Experts of a small language model.
Size: vocabulary 4096, 21.3M parameters.
Experts: 192 experts in each of 8 layers, 32 SwiGLU neurons an expert, 8 picks a token, a sigmoid router.
Below are experts of layer 2 (counted from 0) of a mixture-of-experts language model. Rows are named router (the router's row for the expert), gate (a neuron's input weights, with its number), up (a neuron's input weights, with its number) and show model dimensions 0-127. Each number is 500 + 25 x the weight over its row's rms, rounded and kept within 0 to 999. Numbers have three digits each.
Before each expert's rows: a language model's description of what the expert responds to. This comes from a sample of Wikipedia text that the model never trained on.

# expert 18
It responds to: Mid-word name syllables
router:491491510535485513512526543463485512478508515483501508501461490484505452529512542518510521465517492497486480478479491493480508525464463494500508520510542512532503511519479555465481504530567491487523507499488517504482537489433488500523467516471528551515499469458466505448458471513487526502503504502502454460515496477465546473504476485462509512482495474514499522466482506473547493459483
gate18:491496504545472464521499508479474490463503483478450506500577471514535517466477531499519463501513514495459466452492461501502478483518504488496489511468509493507470491476495527486463455527452514476499514525518483492493491528479487520484506528465461503516510459458526471469495553481508529469501525451514508496493512467491518486488510519485501549509507488490525505556536527459471499538505
up18:508474501568489454477524522511485521481546469506474481501540487480508467465475524491524529466535558502530509473484482534532475479536501489518518464465540467477475507469491531482475491466493496497499527519548477489510510523451488522473499491487517531537518457450521522498484501488509491525523517512477495500484508480472497478492519454527494538513442491512523521496477500495475458516508
gate19:523521511531518459502465470488492477498496512496455510477538469560529484492514461506488541468485487490536506481497544531508475486481466502508507499502540499464461516486519524507464551500547533521518532538518482475511530528500487497523505518458534465488531502528557478469482480493464469511525465524496493501508475487486517510483509461545460495541487506537483530494475487499468480490517
up19:518509442530463507502469494464477446520521473533506535501511497496525555506472464493477503485524494512439465503461562483514446549500501488483492503533498512498473494508509492493468481509485533499524531472477494496495519485497459519493521566486544524485530503501533532476511502456492491455531484474459494490536486482513514505477506503520503494524492468497508508471531493507489468505548
gate20:510468549530501530487469520502514461518493526545578485515463502514521481497509506463484500507513485483522497533500463512471502494493503489511515495502481498493498504481493491473443473437514526512473547552543502485469500523504456527505529460492506471529511526501525465519470522520520497515558486457491517476540470487510496514524513488500542524482496482542465503471485496500511552495505
up20:524517506571513532522491523484487494461452516494506477489492482474486472494480490543541480465510502521488491515472503518479512509454489501488480445504488534481459535492487481451521468497437522534503490504495515491512492483462508488531530558515459508471494512492507495484498499505482485555512515522454481518488565482527519469506447504489511527499468483502513475532503455487485478482511
gate21:493515518519501500491494479467501496518507496522514467503504467487501487498473539458466475504479510497494536446522517468461518456482488466527510422502523474483459501543450524508466511480505503519505539497521480457498487511488445481502490502464470471500501502439513477474469516484477478485498514494505530499541532510491511507479499473465461522501505521446547543534478476499485489467503
up21:504478525515569506513497473537496493508475523481457487511496516481466488473448470518516519515521497504497492519519520528501536533535510507486495535522468504485540507529490466493487507458525518486439472486489547531519541495515501484462504523487483491503500503471491488508504549516503474516470503445539519527525486529496534518496514521520537503469551492478527504456536463464475459529481
gate22:520493506532549492543500497474505488472501494459500486492510512527508478495563487491493522490518515523526484538469518487480541482498480490454524485467538498515461565511478510517508478502531535523502531516532501479488490484485509513458508501478477478529536507444501504472505462483495496473545510533492522471493524515476518506526478446470518545456507493478481481529474483459548517482458
up22:475499447525483510541519538539545490543523521491530517500505471479481525470519526512539520518480516494508502495489528486492522508526493512553489524488452515521514470466592475486509503538493478504446505472493495500513517534545516521505494477502487510503495482530496498464528522464504494507466499545471540528506471501484454489486519493504515488511481485475531521533537546509496472472505
gate23:503490489529478471513478492503491492489519529547485455503539524487524482465515478454529533499536513488501433515442501505482524488490497515503474485472493514528508524494502525459500486476508516513510533547528483488469513476489513480481494491453475510504520471481489488491516439539537507490537537479526538488496546509502515439493493501484486515501495461481504478530545536510551546519485
up23:470462479509490488484499483535529502483503494516523535474504507509535445520479513503498485511493537494472526488513458496497465533496508481558493490514491482498517469495467505518500486531530478456527447535484541519476526519482485476471511496515523487463508519482509529504506520545514556507477439447466491488493466491525495511521547487510535503466474515480547520507529524480488465507557

# expert 22
It responds to: Word-medial stems, "of"
router:456513524507446535545485517506492527527536477466480510502500515502492508492481495528504474491520542510541492546462500497480477487465489499491462503532502470539532506538500525514536521526548488488485469510516493515494505526490522455491504497492434558525489485485510475478444510493509533495506489511521481505454489493544537494464471518486510454482519530508538473508531526508528483491542
gate0:518490548516505500493466497515499520501522468471497511521508490494514496480499456495537454499511530502510504458475463505481438485511503491493468492479473465518495469456440492498485482531507495533484460521507470539482507529507484474507520486494517549532527543481504540535514481485549508512491474486546528473564460485542483509521501529485480500513467508514547486497519514550531498497512
up0:492497520503521511503482489500528515515550560444489509507477523493500494525461505511514521536498536525475505505502507521510491475543524494508510539516469438505484527528487532522494518502524507481514514490548494531481511499492533534507477491549552516488511448467517504505518451503500497460578474469530531469487504494499529544498499492481508551469544524520534514486483506508484498507480
gate1:524530518509515459490522507508530463526506522524477516471503445538535518515475500463526539480480488506477499514509475478503470507501480522484493452475503447492454500464452533486475495509544528508462506527503489480515536517502490496488480476504479513557489495515453493555489532491523513473472470531506523441511466497518500502444520467507461485488496536489497518495483502508529492512545
up1:499502502528542479476542474484473477453494544520508467493479494501481502540506498525477526479478463497548507499514486488476500523504484521512498528481524523530535523497525485494526426513494520520510476492505517537547486470524461530509527515542488455485510488542524509477508521508526505475474503495457505523552503469465511518511525537478527492484503499492448507483453449541486465494504
gate2:530509465493515517549496477486550466537542526519536435502514485518487467505508474505537483477485495477507490492504527514538520508515478497465503471521505466458519532504465522476482468507494517553471514511503508471480456485536509496510491531460492559557484530465486516487496522490508516489507492488526496465479460539500502516495467512522514438522509515522504500479501453465520494485519
up2:507524515524502476487454484483515483481475474486460474496530485533445482534513465486507491502501495516548540497491550486518495502462501515482522549486521544526512525522465457486546466506454507523480505540513518484517486483505515472488480544476517510492486496510503475535522520516507501495527532547472481512481502474478509493472488552476541477506529491448546469475485505549531489508492
gate3:511524522481483476527523511453507482515541459472508461480515484545516474490485493505499506510467523497532467515466525484489490492531539455502505472496518418494515533531487557499499531529538482516512506517521479505558471535536484463466512463504514512521533473453503478491494510477510501499498479495491495483459496514523515516511482454492519502471470514504531523538484462530535526492524
up3:488483502518521485535511518531486492464492521496501532511479530443471487515559509511491501534552505433448483480473464517511510489494493508554461546510506511484485481492523473488475493487499505481483496527478522514478510496487498516535495508506503502508459544515508511488500505496512469535507541529448470462538522470460488473512513551482508529499466496499458492515468522492492483476435
gate4:492500515489541477529513531480556457494487508518458484496526463501526487518544452498543486544548530510490515521469473537549500478533540482515498500459495519470501469500506511458489467508510492556485498495507487496459539464508514464463491526513491512508503530493495466489475500460548518460530509505504505497538487515531478507511531537547477483464499490476480501482497522525488513512517
up4:510494521521525511491510485478452466536495527510516453505508444497503496550442488503513534516470514493471516511570548558512517521463524469512501532493506542471472454482511524514499474514486522529447522495481521492558486458469500475492494503538515477474484513479498517521487475509476484511487472511471521482482504493524467497506507512516498506506531505476561502477483530516516474484492
gate5:511483519517482498528527448473497502487503507498536475462526490488518494468497513499506496515503499519508503508488514519494536501486482499499480478472457506487516482506486493509474487468532514509496484518512460498475517481538518480490497497531493493538513509480479489500498525478587472503498469522530536478528528501513510561507460526618535461441517485470518510520500517518535482489527
up5:490450522559490529511512489499474495534517477520548544478518500506479497512504527496475475545521529487522500516503542517458475466485499469508481505467496493494510501486464501549512483489519529522496491503524541522478535483543484515461570516482509483523559496491483513463509480457544510509502496519521514524487472533498504541554495541518516490463495528511493485498513549534510510502502

# expert 63
It responds to: Pieces after consonant clusters
router:494451499500467515488482511518467474517546444524462475510514470516499492518471482524487514510490511484500527513504561496448481463529543489529493496533496521474531494492532534503532509492559483508476510503482520457498483495484515492481492537514507500491554563498511462503487516502455506480492456530502517556484480525496465488535530509490495474536467539495511517525494537493502495473528
gate5:551514491532482482459490484460491508466531507510546552506548522500529506473502526506465499539532487500511487482468521455495478489552547471513487510536470508481517493503478520499511480510502468524502481499522450453475468519533472504491487459476472541485495540493507515467493519516480536489539516543477524489500491533489466505516527497498517474490485488470485533517500509429529496512500
up5:556494462505544477513504475455501465518534498496559452501499487482506489515495524491530521490481497481576524492518510487527505542522507549505491495511476462520482500506467547518497463481548500480478479482539517532482506490525494514478510524520539494535515521498506529493516512434500491447539465505497494460523488480482502521502495480499506490498500482508477552477526480509493468457503
gate6:506461494487494499501482501513483442506510466491497472460529472524513474518467501508502525483544489482523509479512541469504496518501533436516505506453520501487479437452492515492513465518507510516519533459503484488457499488511438506499513534499487536467473490460507474480519532488472484493476546511522506482544507501502524537519539511472473506510518539495494522555546516510530517489526
up6:503532477491492553520513505504486475531504521472532489497533481528503501497504532457462524532516467513502503493462503503491494468469510478460501550435478532492545502485491518500514497485500517553464541509484535465483490479494482492472537532513535490500487547541465477494502435537481502487490524529514512482509496496498462508503511488494462525496526487475451493509536565480519492490491
gate7:505574463523490490518469507506466502486499461537527495519573525492509515493478508475491530536530506466517530454498497509496465495491519439479501476509460509502493520486477517510513454456521506520508453488476459459490514501494476499532538501510525553520510527480490511516525501464495460490499460513490513509478507503498467531512518441501523485466507515490488526508522505542529487516535
up7:517508503542471498524438510495465446505506472495500503522501528514505562487472455498474514493504536430498475539480527473508472508487561502452499515506477494527512490504498538497509463466482500484538504477467483427525508501532479504495508470476488518506506525497498511491476519466502479521512500550465520491472508537524494506508495496492490513509525499499504503537463464509530462505447
gate8:549492538545514527532537476462520494497524485504522436520488472490495509517503477488518527540443528484489509526486492532526485523509546442462505464456532489456510466496497462477437532466524483529469517497514467535459524506467506492507494533485502475498489496510499474476508531498512484473517498519544495473512479543503478522511487470505501515471493464495484512508520525499510481503518
up8:473549481478474497478459481521497547536493491470495518481472525466538488460492474474525516475495540498496480494511492510491504471498478536468519477497520466550485522468532517512537473508501506440548504487508496500497496477491563513490524469502502487526489452498494508506513466496531491524571489517488510479483518496491550483473470501480522499483546520535508500483504462503464513560495
gate9:511504535487474490508469461514507481517557512520487550512516476539501490491477487471496494527481543514473510488516536480499520467523532511535515517443538466450486481523499494506490502449501494513534525493540492490457500496465448494549489527486517471507507517518507514426494520488535503507487486511534470463501500580511472515506466480496519497501506526474494488507476501505512463522488
up9:521512483490495469504497463489515475482517547531517511476500462533489539510472515517454504570525539486535500485512533461505534525532527477534433481489476479491477500473521528481500502515495503519511517482483491486478461531507474449543497483502488463503508530495483479441509518477501526465521457498479518520490500521523450506530490506475517529503497507483527513525516552546521491505486
gate10:503536506519526472532527494494504445519503468493561535495514498533553460492473493495487526486475479512505487496499501485481481501524502499468521502496511490500504510509523472496525515491512505523517539527480474474470506508495448494511476500489486506494543539520523464531525471498509506545546475515521546524537464494482491536465525528496474484554529525555561508551466519470515508506503
up10:526449508525500497538545488523469469467536476492508474506488478469525458503485473524434498509508487488470487501510521479496474531510512530529512492497507464477530463520509507495498504492504485511463494571470481499515518440467474485490486514486527458493534514498527519523514508497492477563497489510532530494467484492540511508486505505535481488507515501525558543522497507548537474487466

# expert 56
It responds to: Opening quotes and parentheses
router:462462506520453527500466536501468554552507516527474495517489488479514479504479477496432559492480553471459532540506487474456498469533466488503468498514437492490484513474502501508490519510492472514488499512507473490521502513459497513486492486490468446501481475520485490542503539542494504494517493496489520492550490477483519511512515529482483477508516477491485477468487487510544528515467
gate1:490470512496485466513516517524501493535517558487494498518485473502558449473532541509458490523498541539494464494520533540500466492495468443516467537513511492461539488512518489486497496560536461485503507467526481510484492505470491515507540476503490488510509528535494511486502494510512513540551510467463513505534474516484505497467499511506507513491537480469467453517477510509546482533479
up1:511519500473522538494467489441502511500462483504512513501512502523488545458540435483517457498486479490483558470482449473474551474453490515486467515503490488524476542481477527472488508463463539492505478503482470511488526465514470474524479465531505491509511481489497485456516516503565483502505478533505506489470489498500466496488492479482528519491464472554501522489512479479517512489504
gate2:525497506524505501539518450525523498474489495514493459510519487481541522489497491480509515504523544483515492483486512475523448493533493506482509470475480482476483504463508542493506499484490463497456526469536521484518492534546498492459517464483504484534523516500490513538496493475494483461511473452539535492528506488563489508508499539501551525446495440488472461513526495449529514511483
up2:489523492499460518546495474499528526465478488455482509479510481481443497552469474516487557494491512518522495458518556467515476467509502538481537530502513490507500543502507510531520502494483508493513488500509506485506515494554553447513488521529525527501470498502539445489481487482505506505503506535492515482448502509517488499505466499511495492560537538495544463481531543499500495515504
gate3:501496510474465496519494513483493539504476486509490526492499507534478485468528499461502500492517500527467506508508497529520500482477526502525517495492500491481469537531477525496529489505485477495554548546539450496497509463494519497465475500534471513526482531510554428497503521521531536495511529516476529544491476464502500532475504454553463525473491538490467509476487492477491473517565
up3:492522476525514498499472508482496455490511501535469531482511496468534478497442435505464491511506519478508485539518558525485439521525500485498534506522500458541526491486495515527505492504507544507465494520477539515506533539509527468522487476490512504530499469478526495540514500530492431482469473496520549493513512541495494507524537521486525507483479476472480498524510544496505514468517
gate4:514480493478496485520529479513490513478506548489518528489486458507540512466539454488548504521505525507493517504464476490511474456531492462489499465466493525505516491506491473515513457498509513469499558489482496518514503554499492534505512511501507481518519484517489450520488466484531525454486482470507525512535471558445498542461451474487517552489540515519498515513516529458498494509514
up4:475514507548477493477513487482507520527521496504532527495505482523560497497474475538490526471483478526498463474534496467503474509525480474514502491502520497502489534520476526494515536532488494453442535470502532516470523528555478503502497497512520498467503479494483513545547507527479531438514518508492503534495497495480491557530504512507548519489494493469498466490480514510501563548457
gate5:508513493517478502507503482515522439519510485483526532484541502490531502477556498533486493470524483524480473506491519491500514455521495490433500484507507541473487546473464533505500503491468524523517556505523501478436524478547467526509543484513501501488486509511548511519529507499530495562503522520473492473505537514477476502517519476493482490497540504480533455526506468468489542482495
up5:474514462564483501492472479468497469529531475529509499513528467514522497468497455525453529535490506506492472516519533478487508452536492430452496508484485527498533487474472477509507517491466505467480531462505495484465524499528454498507514519534506499455515522537483490506513549532501525491504521514476511503529526545492494499536528535486494496509515530463492522526494514450491517483508
gate6:537512540555503476445492468501502449485492461505490510524517498490539483507457454474483499466503492477522495500470493504516500510501514463524473481510480471499489487464470514496492489458487516497485494500492494499534566486523488500486506451434487485520519484467507519518494506444508463521479496514495555543548511499526498499464479509516476485487443493528467484494484511487467510524455
up6:517483503493474505540532542498497519496514509477479566485533510430530459506522487510529499521527458516482469511469537520521558465497524506479515494466534532500498494529492494504487510515522502493504507518513512482488551523501475485544528517514525507489475487486513474493492474520507485468472538475493522501491477485482486496506512449544441488539532536539522542499496504478488509504559

# expert 11
It responds to: Foreign name endings
router:471520465503484531455511517480528550468491528516481525499514472509539499499549495529500513516481521491466497456469434512510506516504529514504477552534501504507500475517485506482493493479526510513522508458466471524490458472521492486497476530495487525469477458478489544478506511506511515478494490478489435539478520476543502494497494485536477461510516462549504484484470507477486441532495
gate2:499528478483472483503508458491486490512476473524506500463532457501496498483501535487513511483538501542547523498497523542481538512498477507475509498504526477480474479429512488522485502516479501545515517476487461468445468487486493516493480460539491494544526450485516513516548514456494543493490516493506484495503514453523523533457545519500499518544505552519521492510477489516454497495518
up2:497538502517503516468506459455434475512472480499503490483476528534538502556493509486464510492458517489538492466508530521473483488511506509510525518504490489525476509429521545560483501490523516507503514460491487452492450526464474556509492528479517491482481496505490526527493493483485530532498444494474508507491452472500484492493483504487480506517502496475471523510464456525488486530514
gate3:496506506517492491495528492476491512457529510521482514509547527507499440482525538500465512502524459453495464522489492507496490434492476470463519497514507504491456503533502478521481450495470547491529486521489463519494496529514434522484499492533499531461509468491541508499521521521525497519548478538543468557476471505471502483500536508537472511519479481479508506508486500516507531511474
up3:490505491507522531505525502521470494508543459465463487519524510474487508480520522527492532483556514525528513481484536491459547496496452483475486518505488507495513522490501498497513496483461491527500484536479525471478485497477511505489522458557485490479443474489501466469441470472464477465452507508472510471489526500501510495500480508489540482465524515501491474504551444490491512463551
gate4:499510501561479536486510517476511527510523497535509508510509516492536478483428532508513494464448537492537508457474481509509518463520523456483502496509455502487509497495474503541487499535512449551492488526465476515488496471473476516538540496487475520507500501537485548536487535518528502486531499505494494486510472527505482501470516504559489535482502486467483485521481459487492509502556
up4:528460512435481502523527522468486510523481481507524498535485509508460481519476475506500453546473504510507504468514509543503512493456483515501500505494504542523500517526504532531449457529515526530503513508506499543480563507494473488455519496511506474519514491513491517501525480491473511515507479523455489530553499478435492515511508466463482474537468478533489530514500539533518472479512
gate5:532494505520483489522488468505502536471481476463453491503534515551489498501535480521504478511509511538482428520501521488558501493511552473448479503492525532498496535517491517517465488506471497521476538510505487503519494489487496503490500485473480495534508494446525535451522479470492496464529483519480508487495524486469486501505474497533502502521531475473479490467528493467561530566472
up5:507453503526555470470513470496510481501501504467465472478503462505508529490495538516500489522544487531499491490508458427457494502505496503482502516494495529535517473457491479488554500492451493515492537496468497490496476519542511453506509498513494477500566505541549469505514534492480509491495500494505503503478500477520519492529430510455521450507528483500475488523512542479489515514487
gate6:518522510480503513505499487464521529534517484489434522467536512478481494440475506491507489501534474514520505494492513543505518476525506479455480525502488541459488475495471418488465496492448522516478518495490496476473487491474462482492524492489459514466478470510499501487541500490521471510540514498505530531473542547494466491491480527501535502487524506478450453489523514525515471518481
up6:498501518537484534482479482540489455491517526504525511518502493461522512511493461499496448466541512459474506537507476489495451499516503499493422488483545537479525514502507536502515473459522514524492530503503502470501490539503513509478506548477515479469471512489526484504477502492492429517462479510495497489509483511499491463491478508502437561510467526522553515495505523507479526516497
gate7:527478529483515531517484514446534510493479479506500480448475498551517543490531474525497526505479521463454468469441499511507513532499481536542486511510490490492525517475484510487488499474498558501489522486512487501481514472522499528518529464483492494493474475515532508485527500526453438504506510509481511538509480475487473458453519480476484509479486484517431508511488443484500492483478
up7:478547514537488496498548502446537545515492489502521482498480541520488475473522484528507496495492464510489518478445497512537521492462480500480500470514492528477518461490504493460481492506487516481477475490498445519500502504488490437445490465449494508530523519519494488538506484556514520512510524500505452488528491467485459500471517521460446487499491483512521470474485489513510452514521

# expert 19
It responds to: Articles and section breaks
router:479516487482507507509519475485503512473463505494517423556480465465518500465479487473545476472516516515510501507545465449542524522431522477492502493508467499505540507469517451480526474530507506505504488508500460511528502491517526508452463504520474485485513492512468468542489540503489496497479510490497498495492534495517446508487499512517454470491533508471525461507545524468494501496499
gate0:529506502519523481497543463530488484503496500484455503511493474513497512472482508518536477504505507515484516533512473487507482484492543491485470467476513510494494557507476475500485471528447507526465501493525439526491529482529467515492477472560476513494519459539501471486492507467482498501477503496518479499534477477510445513488510519507433422493498525497532516528514531521496450522533
up0:495515496429493502525503515517497484514479508516523539538516476489543444429486479492486538518511500473480482496495479463513526495511528510509482515525500485472520502534527515505507539538489546495518514553493534502490463468501503480504493535471465524490461517470484551521535501482539487522504456467500496485494481533471536488518484527472489470484477506516549497469456490528492524521497
gate1:531488527517500464506524501519527506475497522515516527519508459480486456470526503521520465501524473485486516511527464478507504516445532476522525529519484524486531512489524511487476450507465495510521552465526458465474475470460481514477487506513534510526495496471518523470505531487549489519487512488521533447508492525525456522476494484505517455495511456518523564534502511538536488499515
up1:501495474508501479494531505447485491484494511519518507489526518501482519485481468532509499495532485562424498538537511518470477514512474481492524512483543495525516510509522507480495452524484488474526505502472478478481538529502498485445482525428489495502527498472496483550482515518545471473480500504511528539522521489536468486493447529511504523530536496453530492475516527519484496511525
gate2:500510505479493516539474541539493489521489495497499484467524504515492505495524481503574457521489480496489486500495518488527506438529525511532487478512480463484477476514451510454491518511476493480454531509518513496491507488493517507514522502469514467470433469460563475472509463476485507537493501488473505510482508513473502526532448459506519506500428467465481515535500495476501501504489
up2:510505490524495531488447516489491498490514496522521497493496492489530530492479486463527508502509478450486471522503506490504481540492483459501491499529479466498523424456495492496540501477480477478542473561471515477451495466479495543478517532509502512472509448483518514497490473497460474485497508499460523473483513484518481507515513487499436521516473513503523459535567479483476517543496
gate3:492454474486473466508483476479501486450491517480567517466533464518492497456525517502524507474511502495492511515510485518489525490469508498463500483494482479475504534541457524491504477520545556493505508527536464497505519509480501537491504515514480476522474493521494500520512493507545502487524493512496508429522478515485485526491530483543458467517479520449532522492517495493538558454537
up3:515475489546499501490504531506499501538481508481492486491487519482479545451460527496486534552505519550467495503476507527444431514506478496526498511484521491503506466507563481452512501484485496471482524470482532468467458535518493489498477484503517510532473527477478498457510519516470501507485492490486540541467476505504528495514472497453557549492483494532480499535489510487500497500471
gate4:542499520486514481507489489516526493525506510517484473466519494470522552505534457492496493485501520543484501479504485554530486498484511500482503468483494525473471539499483540487479462482519485499503515512526448466501523510445479470478466540508487469522486551506531475513519538492543453475488471514491489457491502522520429524462493471505465498518510482458535541524516480495506503475513
up4:494545545497487454521433501514496488501524475502487469497508492476541507501517467498471523484539477494463491506493555519543506476456482523526516490485485511483510487498495494470518437472479471525482538513527468478463487458469488476474490521489486507525514519516550475511479515524536496542537531533520499458494528494518507511466507470518496480519532510517504503536531481503551524521522
gate5:499599528487521494458480494482532502525507474551497492515487484518556485524464532487482527513529533501521465537505489473537469511465534476480513489507517461501527490505498490481499491492538496493504460528486521485493503501535512503500488503549488522513515508537500508504509485465579485518513502511488497457519510530492448525482536508497469498486515507503499459484499524464483512556492
up5:509515448492520493502482548515531478569506496491499485505475481598477525464504542515491516547509518523515494469530490462553501523497497490480518468514477473500497514502490499500483531471527513494458498526504492502459473519525502463538476496496482490500557540479494490483496476472482499511519522494485506484519486540536478541471534520494531516465499527487496474525522494477509467530522

# expert 45
It responds to: Conjunctions and commas
router:492487523511546473480514459503480497544507508508511508482519517483519488493514524522477498514505487451489497521534522511494472506534469512536486468534457526495513493475544502485492519555496484506484475523522516510489498500455476482517486529511477522463477507520511463481486515506502472512518481476467516461460545507499529523517560466441476486518432533471487447511498492549482497499458
gate0:511508486502551501497521504448528456552538471540520468464483497493502499529488496482501518494503532484525462511478498521521510535464525512519477481506482490438488516453477475499466510530541537531522496498561530500550523499487481507540531506482501500508522526472570494518517488496499507511505501485524482495509505484526480499477516473485469502529432479485488494510503452467498510463498
up0:484513520537499462486523488522506510526526519548477487468483460531496458465551490500513527535529503479505537502503487490506450519501433486515496489490503429527522477524507534479511497472522538442525481518519484512523516540510503488536523489520517517495507506487459498564472474488484501474514467515508520442506496526466481511527499481493485499485531508497544499493543486501529513497474
gate1:518481510502508517519468459508498502521508494515497495536495512484519476498487541486468525526502510483481450530479495479522463518496493469508511431511484511465527531476510479457469479454477574529503507511483499448487515483490459518534548510530535483456501543522484504497503496465516469524503491508517481460483529498577498468491510533505470483498511512494515497505469504508494471495445
up1:533479481522554488531471478515486489510514509545472471518499493476486458454512542527497494494518452457497481491516502543511527519531520504519521453518459497484486511490488512498516513498499503482448508510503488517514520472484474490519493497480521517428508542492541526459510529474471502525513467516521501462493518504535488472523508492476509469486501489475554535536471500511555479525452
gate2:514516489558501478519521455546520487488536506468499490540519543469502482441538508491504527489559536478530498496491485542504527485537516506472533483496473507497493497484482504468511524502470503515530484519524501531495473512511483472497533424508500517466529491483515468505500480510509475479518541470512490512507460491513483546501500548509444455488515506489506448501482522529526505496520
up2:474519511492479500494514544486488500555476526498520518493508565473511503517503468526567490501526493507458478534464490494514538475470464504477494487462497493491490521519476487531471503532468450486521540550499502524541539494519512505517498492479492512455462532493515486504503449525538488483492509502533544473525497468494487490461496487507427499515493516521467486515495503454514519507507
gate3:488530491520526479476470431555504455480520525500476497482513485461524495516524537512505497479528472515518458487495480498537420472492562497494483467495482522484495490488477510497498487490492501510502476496523493505437481557497513492484503485510546477443505470526509489524474526521506490529465480495529487496497517492494460519525531539501505468529487534463525507515500518500514469460491
up3:494536437526480473468499495486503480537501510490516517500528466532478532534491541446470511497514485493533537513491541495468496489514477516481511519525497478484520500524520495511496521514535532516535466457484470496468512504487510510518526513459532474501467514519499456527481528497461509483451517498493509504517470445464501516502517489484448510484494481526491526515477448527502575483478
gate4:505496484514517505528462460507520541507486487510545458525516498470536521484506511468483480486480508476496492497462502505524480524479537465524514442524476524490516512503464503462536525452485514558520483478465506483469496509510496522541536550469549486522532486461540481498504503483529523537488486506519555495478492498499510499530510504542513545492497494497521538512470480545472510511470
up4:502512479481507460529504525536480517518544500507504496488512460492553490431485517520510475488483473478500507500469500496524452532493472471527493507527525517469504463524453517476489510479475466474454485477499505487478500511493470492516494515505521474482519496454485489507516482490512522533519537522447549494499503430479511501536518518478501494503489557499564520517499511521470455540486
gate5:525489520480527484550504516446494442501502506546499443454485530537489490517517507509534498524512470501495517439492533496532508510522491500508522500492491482466512471524500490536486477505529511457486479485488505509470530452481461499460482469483487509491501544469489520434532519491503483496521492448463494477492495510462513538469468442501517515468485510491489491517475494501540513491492
up5:506504497549505505470523508507502545452541465526513504560487482523493472497525520499479518494473514509519548517454485507478528535511505488507507516496435459505569527484490513493497501469511514546488483492522518501555483487486495534509483535474498511520522478506481517522494497470474492491526510500473498506504492484500500450482530528497521493545542454426474522505478501467526483481518

# expert 44
It responds to: Determiners and sentence openers
router:513537529509492548479533516549495465533485537521508508518469512513523525547479472471529481519471453479498471523539459450566525503502512492465495507472495486498522482457502476518509492497471496511513480481446526446488498521521491510513547548504513485488498508544493524526505495484474510517504499509513532507469498461533467454508459486520458516510519494514510517490525506489482530469494
gate0:485506557515567481517484491484496489491520508506494472489509490487519476485520449551501446540529500476487491465529506497521525476481576467454508518492514521493523489516505495515488507515443508516527468516503514507494480490501449502479519517519487493484513543488487515490479469464504521506506502538506462500535513502504448488493503509496523419476472521526485512496495570511499495480479
up0:488490536505523518518493477474513492516495547523483541473526503521523513485513497495491502489517487490456452455517429527511542506517527467488531534510520479478513481493530488499489517512480476529535447481498481481516490515520474517518503492534503490509481534478490491507501433520499524493550476529516458500503557532515484505540522513494500459503437520530462483470495501539498500452495
gate1:544513540506493481483553513543529470524532531486510517503488502475513498509521509483518531517529513547494487538482460499488496464465484500546499489459499503497515493470435467458483502477532481544525500471508500527499519558501525487507547510466500486516525541482476498496484472504544474507509497478503493498490508567509549540467441488501504517493524471494504470492488501515482511513533
up1:461497509487490514524491471522476505501468495489536514515515492505520517515504509513525482532469491517511527520496494474524533499517504499470558499507525503435476524521511521481511534491421519479488487517509504478498449504522465519525478493472532489471520462556519519506519482473517496506516516525518517520496517538487480534480473483525482465486472506489587559504525520530499483449500
gate2:504524522517518493498517494517497478539456495492520456497504501530502485515483538432526496553494515557506485537505529460497508489468506533478468468484516463497494495492512530514491453516483548545497525519520523430494487488497508515510497541475500483518493505514542500506504465480468495507488490511490520481524472510517476554461469450505477453504472521491496512534489460501512516539540
up2:503506503527515519511529538535507515513476517505503473496505534510468433485495543489496484512519507531552465499533495514537543527478527510454499482528506517531486487500461519517493490542496468522503484486538459490523487521465502427532492493506475445534511531518484498485516471454513487523509486534497481496492480473518501512495508561475557462510505488488510499488498508496563500481508
gate3:516491471527582488507477514523477496476510503470484448495486516477462503513510496481487525476471488549526447485486482523464517536511483513503521500498487542505512505509507522471471484493496489533502541480479467460541507496499456490491517502468468560507478528513535490503486477520538490500478483461516487506504501478519521477447467489504546513466500484483471510500528427524518531507513
up3:494518532533531499496522499481423531511483499518496521491487520467495469495507477515490496518523504499545533484491528515448475502532504483488468506484505476512497494520544479528506471496495486465465453476507493494449512492471510507466514509503503488514496485541487521501478513552462494443520511527489499488514484469485499431476476458524526450482560483466535529471541497521484492517503
gate4:497480490535469479513505539509503502502441511508522517497492506510502505478520487502507480494534514525485523491492513471527519486517513466484535500465532534482458480479452513463492490529465515516532535474550525469440477514504477542532477502482517465488496480503487496495543500527504511532505541539534546480506516537466499524460481490499549534488556537496486550524468503484528515490504
up4:519481512499478534549539536518480504499508516525502522520506543439520504517543495514510513485525511494470475514475512499516500487504539483539461505497491557462492517497492520516491501533469469561473526495513512483471505496506506517530570493479503490472428466463523456534525501499493480500478528530524489482520533513501511525499492491485506516450444494490481487538477487478509528530499
gate5:520488493479508479486503521461517511497559491507484478503522469537493490519538520514503520483499526484518464513495532479513532484456518491491514519503515466486499507468434497466478514478479474544479536530529508533487540508498534513493449493486525477496523521492491494499496491488520514488514459530455498447535501541498506521484530468547510464487549509502460477564531503469533534487480
up5:506520475481500507528476504459555521540509526493499530506519456473500459479503521474466490521495485432524532478486482499495486464464515483497488489495513507499495515481509488463507464479531519423474490465478479496544522544512467461517539519482491498513539511506504431482508532510504464540523500511491515508493435475510480489513492531506536517518477516503534517492476497513527525497484